config.yaml
num_hidden_layers: 9
hidden_size: 160
n_experts: 16
experts_per_token: 2
d_expert: 160
d_shared_expert: 0
hidden_act: "geglu"
moe_layers: [1, 2, 3, 4, 5, 6, 7, 8]
router_score: "sigmoid"
normalize_top_k: true
routed_scale: 1.0
balance_loss: 0.00385
balance_bias: false
router_noise: 0.1
init_std_router: 0.0337
lr_router: 0.000832
vocab_size: 16384
norm: "rmsnorm"
norm_eps: 1e-06
tie_word_embeddings: "early"
optimizer: "muon_variant"
learning_rate: 0.0132
beta1: 0.93
max_grad_norm: 1.0
batch_tokens: 65536
max_seq_len: 1024
train_tokens: 463900000
max_steps: 7079
dataset: "wikipedia_en"
Below are experts of layer 5 (counted from 0) of a mixture-of-experts language model. Rows are named router (the router's row for the expert), gate (a neuron's input weights, with its number), up (a neuron's input weights, with its number) and show model dimensions 0-159. Each number is 500 + 40 x the weight over its row's rms, rounded and kept within 0 to 999. Numbers have three digits each.
After each expert's rows: "gets" lists some tokens that make up at least twice as much of what it gets as of all text. This comes from a sample of Wikipedia text that the model never trained on. Tokens count by the router's weight.

# expert 10
router:406523478518473485488515468529412539548470473486523529476488490504550540531538526521549529538475419417598527555524446528504552477521492497514471551465436456484485563448515499566486571429524547610442524468512462504460525511488484500423510465519474519478451512522507521610507481452472452528470556420519462484454495551457555494605568479494485543521528470527479450508474552510549500427542473466449556511449495545469487563545470492493515557539487523474529473471513490539520484489494505
gate6:474437568528556386524391441505509543508522483495477497479501575478531487467520498531483521566470571461486590511494479484432502491506579541507510490468474576490525534478500492462485487566420467512457545487536489498460549427515523493439476497535516507494508573498496502507454532504476480491460527493490479525507453524467618531595533558546479502531507440456457496490515482514500472507491518522466540525473434496548473583529576566518580487480564482493517504579502566479447483560497452
up6:507463509533541456514522465540482515419527510497507507486474522540489526495523520530476563584480518510496443557516552536433455464505461471449435506512546486450481511572448445552462442473529502497489520531524515497502480460532404480523502475501420496517495539568464474460571463487489515499433477493431481577513466488417444478517462524461453507552565501488415472535526427479522528561409528510494520518443492468422524475481490503592573421496503531488431510542528477489415498421526510
gate7:556537513456432474469478500521459506531573415480483525531425537510508520553518474432535518606421449448502501536528439488446494483521578520539540469494527443551501478549502510470472486486470523517445531485504494511508581509506503533442521459518536494516451488529473503532546454519477444561500523525570515481502509506498508501543493515516531543450471408504526529477480459595546438541495500410566488484522532580544513491489385435448526528544490584534524479579483505454528491541458478
up7:511511567449495545507462477509499446464528496493530496415561543454487494524511415532529493519529433486441496521576379507503509469517493514488452512480481526546503450490446444578435531462474504514472521603425474518394498481467462555488558597436502527477519511537508444534493488458468547478545523437508467441530478569514524497511484545479458533524527472515528569517440479592530513518484467506505573531436521581497506444444526486516546468515498461527546470492491518512554499477553516
gate8:433575531457478460484493476492476511449499461483511578487453523522547497575520567448512495501498453444530516548515473500475507526532555536509542468471491463445452544486457491492482487511512487505524477572558517478514484485481521518494493480582521474473504478491548571481539519404439600490497567477468440429456510464469521472466507473436500415460479477406508497394550476581476396489495483467513433447484475509520475476489456461493448469438495527499496464434543532590487519516436529
up8:476476429451534471448451490463450519432412606526546426531546544440528474527431505445461503475408459493535531522489463465559555502405532504521487551506496463487500506526422497466473505475468522567500522488443443507497551523483476534550522439525458504467504503427559488543491520536517558470471476518507461460448533488436494444483507458533498511487555503493424462504433531537472543493429505474403506500546463469565550529527513485557447470446562536528437506487478509461501517496531500
gets: " |", "|", ";", " B", " S", " L"

# expert 6
router:487516602536478429504601500502510468519492423488507467461489442509599549494525511547561482561487456504504557558466561439426495529484535594456484519430472503421495478462534464472525491524487514507444521497494473549411504569495480487497512409498441523456524488555550518532488476454484491466450541498462452488540456530489454578522485478523509518515499524495580573492468473525440517521518540474507473495477526505568525599536514555476476562536446524465496454529557478520538447498466499
gate6:499526577548507472467514443555508482438440417519474459578514537521610524513501488505466485474611445511456481474476530461425538537543516523438504502447447474450523496573522456468464501505465475475454485487451495484440454526513477508517533556417514506512487533468427512521455435507493469529512540454597507476512492514512543500532522562495536506491552504527519480471509516505444554513509533459448464473523428464548439519505540463601490539549487445481582438536496517406495501543505486
up6:491540486503523543472497414417524487448446535531554454506524500557430519509435527495514487462469468566508487532486548468512531485532476511512531517494573418435527461496586442537553522479537478520548523549397547512471506501497514481587477518513507500482558458497467510533471505481492500546580520493500522518537566467554534540429515365523507480487478487535479481456524521565500555453435492496489440511448525524538469589452545421552492470450500498500541461459441501461502573463495489
gate7:460525493496494467527481523537506478514509521484543483497498584507596457478470579525481475542544535540515468519503499489493544416471492444516551474493461540479414514537510447549472475459519434467443487436504460564526521517521502491464572484449521452519524504497576533522423578459521439460480535485531549552517496559491486461540505437469515483480611485564522484481533528567559570509556524559419540527509571480519527532515526530511514424445454508556542524542473467454571491517557460
up7:503463458428479576529486389501521497520490505448461485509468505491409510534519519540478493438522501500494511531537559467509469462489583539487431510507531511523497502538468497528563473477470505571538563538481543479542447492413494490561492522494501593433513504510487528477516403513454532558473513390522498544539553476467600468413489488509524477527524454429526541499518465515490451451486435579485487518480517582456497553523481469523479438527543529499451475446492552543499540515446496
gate8:495495584522484499460571488477435471497436466520478547510492504507581502425449546507458445461530560507519591473519532473488437475553519515519518556454429512514521561437517545538534520453555519535471531529487486456459468457527477548512514519522587462472457482566502505561485572473556549496422472458500498483430566550484452511507567514470542397470476483527459550484504452523479482479588496567517531500423422489487513520485530466454519465505503445460485456478516448559497474484470540
up8:559475473534557511531504532548460482479484463506489485480528457530540497473509497496460493569485484490490538573527547477590462466429463438472527552505446492494503484494485627503526584520534509463485499502464471538450504565441496532543537508510502528493566533515505493491436466417491496583431477419439512462472469454416530514524489542444461527551471519506412463547553469559562459512541520498497462479592517564556546510493575523410445521499504509516482500496528547492520430493511499
gets: " in", " of", " to", " on", " |", ":"

# expert 5
router:462522517528502424453531498446484516538449414481515595457525482563547556448558520553528492496436488458475441537517526530499476558510505541536475532473509465468522518452538414492494483511443500515488488513538445510528561530499518492447466509537480494510468504536535474538471483460447459458452388436535489463451485541462562507453428480490422477512557477481426468498436521563508562434538469453473527492530521503451543513538469519533490476516500552482498466462418471570500470478486379
gate5:534522515573473440502512438561497465459510454498477489522525465487484536493470478473450435464556517469492470539534549454459554480525431539522480492501547454469560550422493501464457564518438480467507502614474468537458590521525478508457496463522494494510456535468488531512539598423441430459517521552520502462491584507565521488466588520531463427530503482482466513451496516591449484513453473518459466489487509470491533583538504564442499469488472509508453454496543549517451439557498531
up5:467512549541550449510526495494499483531488501479480496525536510508444498478480481518442627503472453416479506446463530567504512582489470473444559530489438508484482455491482517507522494542438484430527447462502499463487583425499537457518491457537461517449516493480524483523474545504544480565465491449499448521495501550544424537514523478468455467412438423505442516447545486506521499581485518464525518463430496508460552545488536542479497413504562482577482529499466544581513589489519420
gate6:395516516530498414441507491491515547464536445495501538480471500506452536520498464598504494492505462442504587515473443492562404460532516447513479503500545502527550443503492513547525446464495508503482584539465482444504587535474480505580470530557548554481465446476545447516511516512494482476501568471475443473446433487491522491476467424499555540512505514595520470496457475448571532523595525491545494510508439539464541545508556496498479494455496456544493479503475575462472499480551421
up6:538494523520539536588499473496456529541388502523543469511517525640488507563479584465508426501440500518530474433481568578461583516509509552502556548448520533540488562525503513440510482506435522456455478475453508518472420488504484520450499502449534461488488508537514548460492530491467497499458480546518578541564514500493538540543487540526489546496425488488528517514469536491437489432434442556519523510499472544537533443519457497504474501534517493482473536543557421471519521514513596
gate7:501560590529562527450561563418539532479494491481480543490548507553449487518491502459475484397521488424451481481489496483474493606508501500536466456500456511543391453533461480562519499458474514552496454530542503441477560491561457527555517435504461519521459513447495507530498487466433493490499495471552551476477517421457552512519519422472446448467551483548530511512454510496504535474507471496525444443515440414439465496497537523551478500542413477470485445491561489542528516490558518
up7:559491520468485498533549542468481497570545395527525482453468505521517452517473488430528492473472518512465480477495502417429556548447507488524441451517434532465513502469542475444533541499498485494465416555518458414501558443468427503455496477457476531490519554498485550508491455492438494510541564450509482475474485480435545519512570513419521497416521535473514505559507431499500570474464497438454512514484499499566522557466483530374539522518456488545522505449501415576495537478488490
gets: " ", " (", "–", "\n", "201", "/"

# expert 14
router:524540428508529430434570481485509450520485471498484386488509506548490562486470456465533495485501479497608482482525481518538504516559516458497517528475555498435446499506507477504543499481528489496429497372448546510467531445508513551577477463519468528595424465540530386490537422470496529515494505546487470406500466495506497526453520499532579506528539441508444456542474522485479499508521528455419496473521545514473482516545460547450451480510471521520538481454545534513498431477481452
gate9:515504466481510525496514491548586468434469444470424515556497438517483541493540469469466439464530518480571575520546559567497473522516502477429506514505575463555575531516461434498561492498517446521472488462472485489522526466514537474416500496409444520479488465466479446552516448500503517475491464497487387498393550519467463526529534532468488509530490468466519507523472531499548602550497470461490454459467459504439460458579550555497532444536462527433510511471448554462478462519498507
up9:535540514483522551515484484538469594496490486456541486459505421507522452564453544458558517531513484506535498508494440501463558466530445498547477522456484504524488402468542500490375536466455466488528442484498484500463505527514428513439536536461504498593444490442455489516520550495518448560490532522526509453542440485557411420554530516577519498473510541475523557502483459489488436502487438599441401516467506501514505510529470544469516523484512472486509530493553573441502543515528552
gate10:521515462525492474541444493465464487498596452484514390544467543478523509526536539449505433456550498579455438483431487477533498479564539433506533547515514435560511460494418498468558562504524495571428545444569471529514510502451509494457481478528480503523479479520526470487545521542469560525472469507433496534463508536509562500499522509531473487528485488468473470547467427431509515475528522479525584457502553529526480489479580503463478510544503456472581506480424528503520512596438407
up10:550473516588548440551563499431420530489493458451516487539486506486478512538506477474513474593586499540465502421506444467469577463482485489492489469528500481532454435550518458496482548477448506508509564467527490466530472466470572491514441506507496533514492454532477478425575526506474491518437464513491524526421511593507503511480545484522462538511532526506517540543576559482491474512471411596475535547485545530544535502513493443556532425488508444535510440544577564487535549481551493
gate11:527487538418537392451528461519523460479499564498484502491518465523517488444509478539430517568492508456539392485544540556463535550502522495520543554497573483516475463473518517555489447532486482527472461477504448519487538480491514530529472479531467550459524465565515434490492433557490482530462586478493398530569503527522545574522473463503511463531539534522413464493534542512427485466548521511513520499488568554413570491477589452421480419487505488501471546516488534513522521457513501
up11:501482458426549490474505481530489506501467474500488538514501512399497527541516497502506456561475527550507512512505520466554515490498379543489469598496510455446489454507459576516436511517520483510495462441509502450502491533530537536465476507529471506519413504541455421534474500527525553557548560466556475412529591461459532501547506515560423524481541518532530516547468513524503570532539481523575562462486537563456423519454455449460501448496552414495474498422568512490493492505549466
gets: "1", "0", "2", "3", "4", "5"

# expert 7
router:495461466506531440489602438514503436480474501532489460407531492489525520528564449536518504557505432515489491457486550456452441512603455517491484542477498368471521443473547527518584571480434523527410532481502486541504525465478477535545481477493467554427456475525534505510502468483522436501465478479512505405518481461474522502525587504482453493520540467518428490586508498495508458474531492494471513501478481569484540527548523466523471584526524490513455488472497546533555537480481411
gate5:472481490540552507464589479464474461534483546545496513487454523472413452508428518475485505476495479498578522510495533492482520502531434566413532469539460472439423583511466487479532583493427487539521532398501494515474536519527555543509469512538468517466514443509508488514495549501542490412487529494493571461532534529524479384474469478495490435533489478481514451555560472637493507456511533487444438566444437503547484562500483477531500483556467484480455507535488503511510496494478454
up5:462452606476439512470499546475439474502507511494464555521561499534550508515480487565403467540477494470429505451476499463539503456491492503496559485510465539481454529569568522480443376447521490479573557524523512544470494512438471479463469401525506489501462488563520508399503505518526509535478522502487471493530539527444481588469430416481597477486561505509504513479506478517550506507493546559499492509479527544484429423484494499444513556499483479452469455451494466532521520521484576
gate6:431522501435491455531478417462465477487509455506533507435582472515528504537528597518515493482549405550522460503459559511526433525540438533450442510461547470520487495559544493463475508499501404475470565557535509472537523485492418456523521488540440528547495512521468529444497458503396506451481489453540463450569526500542515518514578502521481496488453542590506485487507510483466552547487496559491560522508528510498513470499538464547509457482611578522457516537441540515475513523509453
up6:439521465494565462498522469463427560497463448498510471407515471498577506490473593462457501468550511539518498459443531470457508499513497581478465431570509499511467515508533451477499550552490427509468513474465533497451521475476454491489548506532398545497461499514521480445413459441490461469490455403511523428522547504485454448530479519506501478532425509585588511545525550473469537544457503547501534492490480477550519505520566493530544474508566526520481483576431420484517474539512471
gate7:490464505533530431475536475499509431563530507466454418434542449548524510551489466554549514526550491476511519468465460525565435554482517520487545492431513474474489486484535532496502559529509455544466535445468506549508568451539543478509469512480544485509525542487605493454428519416538532425495503528505509440513508490502472482490535515520439552543537499445543432528457545405507500542572499603478486541447500543581510452413555462484518506490505469502551459428465504536541492525466487
up7:507461481531482419471530538554499515501511506578501520480486409484513499476421529500504581562516539451519452497553434521522522493433545548494462440509476546509521539566557491546462526496499481517501516518478461470537464425540457443547545561527469501509523483455537398538461496514546521511491497498454509426456431517462462388492503548542448483557530499520483504558512492448445456500540453515461444493436525452465514450471429484500510566502556468580564484468523466550442465479467488
gets: " the", " a", " The", "The", " an", "th"

# expert 1
router:435502482502533430420523491519481461465443470485637486480456464497541536512512530507533549445500456543572526508519551456561425479525545513493457540500403429505512436476472504547518512475500515532453524520456502518529462517493472501568481539495521557536452515510530492511444509517461485462473491479548487476575497528495498517519495505541554494524502488425544573524474524501516488422496486478453459552514484487472559527547555540524488518517468551479473525570529511672572482511507573
gate6:524494536528562500468534502529492453465533532424566510542460507470525506457541528478561505543537515503537535499507482433522558381544559494500512466468475497500504450532420510470524484447555447476496495566484464463508488522528541560501484444471491543532537513602559525481443514477592512512450492511483540429475528536549492435443468490456549506457526475455561466518405428515471457438511511532462448517408449480518517505530515522536503436545460550420543562514453520514500459526511526
up6:516528527479521478548465522450502457488399538471420496516519545441472513527486517495401549517519451521484476424534461547548536483484454432535481460521541469550535487469525450504500528465426544494474435493490501515471544468504545475483537461458450452515584534521472487497516557525549581604567535550570550490477504510514486436468463511480490558535453476529499441520479546509571449487559494516482520566538561451491443497519417511574514513482543479473483496414444478511441491451509505
gate7:539502510499466488512542502567496522552462567464539515477473505443583470456460539485547455562493556498550531449478511484484496444438556551485493424487488460456507524503497504479492471514493454567480526454451575475527468561438566504536546480416440487597550540482537504504456451511465455518459455512502486446454450507483456569491512467490534448464461470491549521451569472601454482441524512500479487513483494369528527505459421435519451505510526546538490501540442500464509468503472466
up7:523510480508453496415512521515500493476408464464520492485501535585568433467460442500457507514485508500524513516576449516515551468568464563561480506479516486541492482525471518548490501448476515453465491462473466473479607416511572564516522529432422479507539544444497414497410491436417541520547448489589574541544469588531511471514543469495497494465510461472527480508493489427493517501610529497482442481480524466520531528492529499528500513514506433501495492507547481461474492476528557
gate8:572513433503497563461552487482512462496475472522553424459505526465565512479433502568489471491513470559463513505495534484532473566558512531511556524440520555506569416489513561521449499493447482473475457545479449419446483507485483561611526461467533519499482512508504504528501509508503569432445441396520528478530526504522586435496539566543470491461553519467583541510454431455487474443525510496481486557494470525517540535476560498427499556538557531502478527507549472479486461548496505
up8:455535506473507496561505468561519564454514451521519571464535458383536490560489489521547484518475474466525539517461538500539482444471429572497588591474498517510490430440500478526548439473481501484532540420556509599521463512480483478496492505499528486512409505488543445551465538487491445520586544501472535500497522540488463490437451491477530481485523471541530521545548418466463495455493536495478513457518457480448503462466475401541511454504528552535512493475518514469579596513546475
gets: ",", " and", " was", " is", " to", " as"

# expert 4
router:507499520500461432495513505617518534496476456485549495429504453421451597473448404510522499524516499485467507428416505524491484562502456516521480507489528474500535501570515442555450572440448480579448535484519499517531558512489546476502516518542440510528416466522519535507560483506490591519473446463470511482438510531537515530520454503497493557529529504522495514481494540522584516397502486470433529501525559568503567510555503486553495529544511542455472509443475486517533480412474534
gate2:524543487506516478515467477499488506475474482486499587530516523460507472572584478467548537464496497444513551455509473504418472520446515578544396529538548487509485522520545502538477561548466487459532539456534567472571591512518501517481480482544504526530497534529504549515584469478512496555510561536481413608512477437533457571528487541445548546499492527557502569483481485537523515416524557448497512449506591483527450550502538462554482532474479564511526502531434483487535463446497491
up2:529511446527502568495563454563422545483582494484510509488497498506536524558464468511505556425488470512499452498513477429514464494524507556530531467518519476518490544535555552533495544481495467448492500437478521506484412481575465507527497469544447404456447420479453519518359465438481561465484506491511503534499477491519489505531541565515468493427505555435493489529488467459485495443511420515469476467451559481433535556476555537437528562483507526470568430510476481514508552530496559
gate3:525447563442497481509545536504541459496469480449488551539543439450545549492480540516526518458537442498515493469519473498495591472468513512513557529562583407516518481519456572505523482481487499461465522530526535532362484516529423442500506468520566525482493495511448540556531474489469561605417518524491537519450415467561497573540496460452468508468478478431507536467513462557523599458497505512469566530537453563471567500513515512500490500510544523493499530500475531462471482449495511
up3:524427572522451462512490520524497509478475481418510550561429473492547528487585562529545519480520515488528483465480479476486543487507527502461489538539534448446526509520419550521475461457500521451510483491542526518485469486510475496489537491527506486464445511530476538479537483501483504550479472578511523513459338480579541529534452517469516484425456491514533496531499552529579620512522495569420514525527494508510544428501556552517403524548555522512448579459460474500484461449496496
gate4:463473487481463488429484489524509518568474526483498427446514491525482507463454470472504459495463450398523545467495454594524466466516470517454458554526525412522506537506491453537520482509478515548527410551455474518470550493556534531443504504516490479556541395486502498460462430438495493546463479592545480528475449537508468495556501481516517467487501449556499497471400530521474478460483484571446545464529497491522499555462465514579537620495546402512514546498467520559514484495523469
up4:487488475452498536632486583567526516510543526555482580497523521460537567546470446527441494520457481508507503502505461480450467478514502486501513495460552520518475443483503490559447523515504531466413515541546530547515499466481431497535484504549485581444501582487525461536546577509492523493519460419591472509515466526524511465497487481570530525497450615462508480548554530452450523489527580488485439553478473544511576492567552521561461503542479565524450477546485475484517501482493528
gets: "\n", " |\n", "-", " (", ".\n\n", "\n\n"

# expert 8
router:496458393485567461410505483505499501504517417465560505428491484513526500520493442492516541531495492522524550479424558488604509469494495539463513542464516521488515498476530494545482545480462550473521536449517458521438473557482543535581460508498501532597460467538511545546473493447502563492500531517587499462532454539465452548479488452505505517564488520486507550531479561470421390490555548493460528467539523504486572522525562488571457589502484522516525439419482513533498490493472495
gate6:519560552595519510385503495496493536477402504467594528493544512491538539493490529522455508535527488523422521508477480535463492513497484536525504564502440553523494492448481413528502534477432483504445540457476541521535533539546573547542466437478487525478455528501454491542514470462590541505536536581504456454502472484495526555497452492560502495508505529575524509470529541516471473466440567491489534469463565544482479553466590401457537482509506509552467529514466488513542554575491457
up6:580533453489548498506532540519480486608483586498453449464419513490519482533446490476504486536527512459583418410478496553473480519463559503488450491476477484511451551560507464535449488493488533521478448573560482464542497518451477520523489506534487510579504510498556498449439533550522519511509511495500455496428504459510541577533548463408533540528491512526466485537430525549518445493539508464532479431518547492499512579485515501481486564454465507561518460475560491581399532504545470
gate7:410541464538458500540503528512466516499502514498474473480465526497483459535478526502563557533478526540552631593457501468554483553526506521545522453535482515553493479545467473523527542478404549419492474521516552527545476489531548537515546573449492449508507488523494516499457514393457506494486540497575440573550524568468511518476466498532493534501542447477483477525483622530533485512528494506485436527446519524479586493540484472545523518446522581510519476412489490537491461559517512
up7:478435527502461511509430554472489504499455477425466462592435476488543537494567571553552573493528524566547553594476525438532596576453482517548536490521508452458494442447450507510528490511519474479483489467458475502489548515510503514567557509509529524427476497522518485483571498481508601467535496521529403501540522533453467459455496490496526437531569481507464438517557546505442490469491481504497506545472512422524481525518510531587500542518520514505526485502487555420477429470475524
gate8:481494508598506456471527445439499540503540496547461487520548582491474530545475482493463563525418414502499485486575486514522507549536529516445509485483493454559519444547517445436471440551513511543472585490462494501445503460505553531557493535547470521520522527515514481506539521436473525465462469531440403503524473529486413491502430451539519570541498526390499425549479512454400518512560548471474464544480522500502537401487532485493501530478506462525487494458514550511479472558475481
up8:481406547522569508472556563501457483559559490547458452510471516563472543473530406557525501467498547546568536561500500551491520512470509515485524545557569508571406559478487508534528546556492526427526526433454503507554429528572458479447543526485468484498441409587431521492483420460469560490514537518467433508550494518501518524518504499506479492497525553481491443496544549505450483482518481492531532464511471518460471560432524537495564567518450467530496513498460483520464532498495519
gets: ".", ".\n\n", " University", " State", " County", " School"

# expert 12
router:466549489510477493421649398572511554484460442481514451493448484507450623511471492500551546536514471475541508550510499486538452549553487516477496559475446465539492495488546459551514504484479515513491494501518511589444494526487470508482454483510461572532507424522556515537493422502448474505495565480452502441511461510455520486540530464520472499516503483472510562515511516452476510479563447537510435498566534470492610517546473518478511599473456503473549482525500466528578501466504492
gate6:475525480559550529523475457471503519561434502449440472511450539590479472517494485508496552537569428540537431551568468445504473546500492459509521479485467452513511556462575569473530549499486508456493524525497513558574483518530487553431433505426527535515472536484531486495449525496506476490490478446472458449534483514419499519582499498529557528495537447507485584478460473532466486470525353529499511495558540488475537525463465527552559447466492544410478479538521548506535458523539490
up6:542510499543485506495497499541545556531474544529521558517501454533533559468484498476480491544466500513452513413545554522494449501477481591540558517488443528550567488485556528475490442522483554550466481498473477490479448514481576521489513491406434444551528414523538514529410504467563470446512477586499476492535400483464515560470486480524454479491494471498532540462459469575514511494550547576471481498500527460506564510407505493552479569495526459544600428497480518475531497491521560
gate7:497623464473538504526515528521507476530492474480451534586471488510498643495487515481549459474562496488506532550547538517553479531519465550544517491499441536494404493477587512490544490533510477483437484523542471484517443525523495490445515499421549552540477535565523517490492440559479485516445481528472547506492426503418518530540507466539512475484400472550474585575484482521543458555541520523497488499524495448483523508467492505447550513500483485584514514530580482470597508511469471
up7:507456458493507481490442443488463498507485528553525573472602523590496515559547472480479484531394546554513451442532479500527506486534495492449513495536552461540505529477462473414485483521487503574481498507517523539527530428461446590559434457480570462496508463496494584497495419397530508506512490489510565435495489550498544494496490501437497555479549477492501458504535516512517494384515556502558495488455504546525531461554561520484498486520512502541517593507525541524500534541576520
gate8:550467484539526472424482486396533490363471536491471442458516516464519510480485458514456486575456467489455566561520562443494420506535507502471510475508500503445554434492464466431542502463452481553467507473485495432454513499509556574474459525525558451521434476502500584500541543488515495456522483469541485561493448424563436444480459483488560427473470481530549468476549480480565536451497496527524461494576514503535502507506533530530464503506542464523553531527539497459472493551490437
up8:525522551485512522504466473492550532528489542508588496552432534544482465507467520481480484358548503469559514456517447471454516445471493515528471495603497453501436465535577493512467509528594500487548468507508527564454507513470486508453423507496389507506502516494461477450523430560450430524499464480535432496515456469470532482523513499515481477493552448475547539538507448510472506525468469499412552556405462481499507526449484550466520463502576448487506464515569451526506481548453477
gets: " of", " |", "-", ",", ":", "."

# expert 13
router:505556460484552455499550439513521482458474439492513462462568514480493481589541532542500485470528495529563527544493578400455485547504412483505496541507471427500473442521634472515475561498452478507470537419520466504461606514526512563536502496523454575447475478514512507483467479510505520496465512472492452445542452514436569544498517509526506526520515448470486491574492551580501450527568481510452546514501510543480478533561532509546475546544503497492475539493521560510515422494495421
gate5:520509511441496548467421466533443509479510429548516460503553569519553558583504518538488443502424437516519491514491428525434445506469544476482528502544474426420476447562465418460528464527477498500493541512519540546410524472492495492530387508455487478467562492530485455515501439444492504549469476459595527529443504500414494455473516508496532475522388469473458524484528500556473509517490457465554513428525523509504474550523465479536496506464506490499502484519473488448504558539440552
up5:514539438487419513534542564501454443475496526495501490535522582496500510527532549552517443510532543460484495515595488506494432468492490493483504527586494496509437509522530487506485459525467535441454548487567441480480539426517472495502502462523461521449469574604473447478481481492432472539475500506440542505429470493477429461465543485460548501513481499592435530476542466484457539466454442521477600527572494544464474536523508539518447486496544428487481492476583459500520581487487570
gate6:514551468474461473523502514441540529544522443475549575544426502469522568493448537445489464518463542532543533510469479418499471523509503537477505470495529447525506480501515535544431438495548460567556435458520468591501508499547481478481493444379447505530557545495484507424485517542512509524495475539490607516473480475399439485553495494495469482494449523414501509467432495483456519584495528453494494463528488483496520440556472519528516500514510513447423536560480551495515421504443527
up6:459499575456535603425471472501448546492465555499512514514446426526419446478489499414498557528452521472564473452509516486528487539584488539476465486386451469488550505541453584520535460514513527447514489474505475507499509534448543438480406500487458489578488516482509490479534516560489464450548518489447488552511491525587487476456489466456569519500520479457515496507540479562483531484453534516495493548530427491574487584500521451501485465480410464487535541493472508560508531486523525
gate7:558534431557505468452557542518568435525449486469496535470574488492474517544499524507512436540431541525471536450496436459486515541515500430522507489569439516554423536517455536480418497472472505491520519469478507522478510564554419496513541516439498516440440460511476491429481443433547510468518503434566470509456434550492549408528471580493509527539468383442547482543519420505511544490533521496489514473563479490499498450511486527510463544520554511469544520537480511486463504487494548
up7:559559472525456461456557533545441474562482522510494416478503525507461499447443530560479501527480519537460514513487484508491476526494524522552469546461526500475512446514534474454470474553550495464510534612457540486444548502535430489552580493424491443422499555524499518505519492536454540487474547486384505446599507569493519523409510506538484496449502555436529527444397443492523542467504480522503454525535471495454473509488526539496570435512514530460518475514516557525490488428472499
gets: " the", " his", "'s", " a", " her", " two"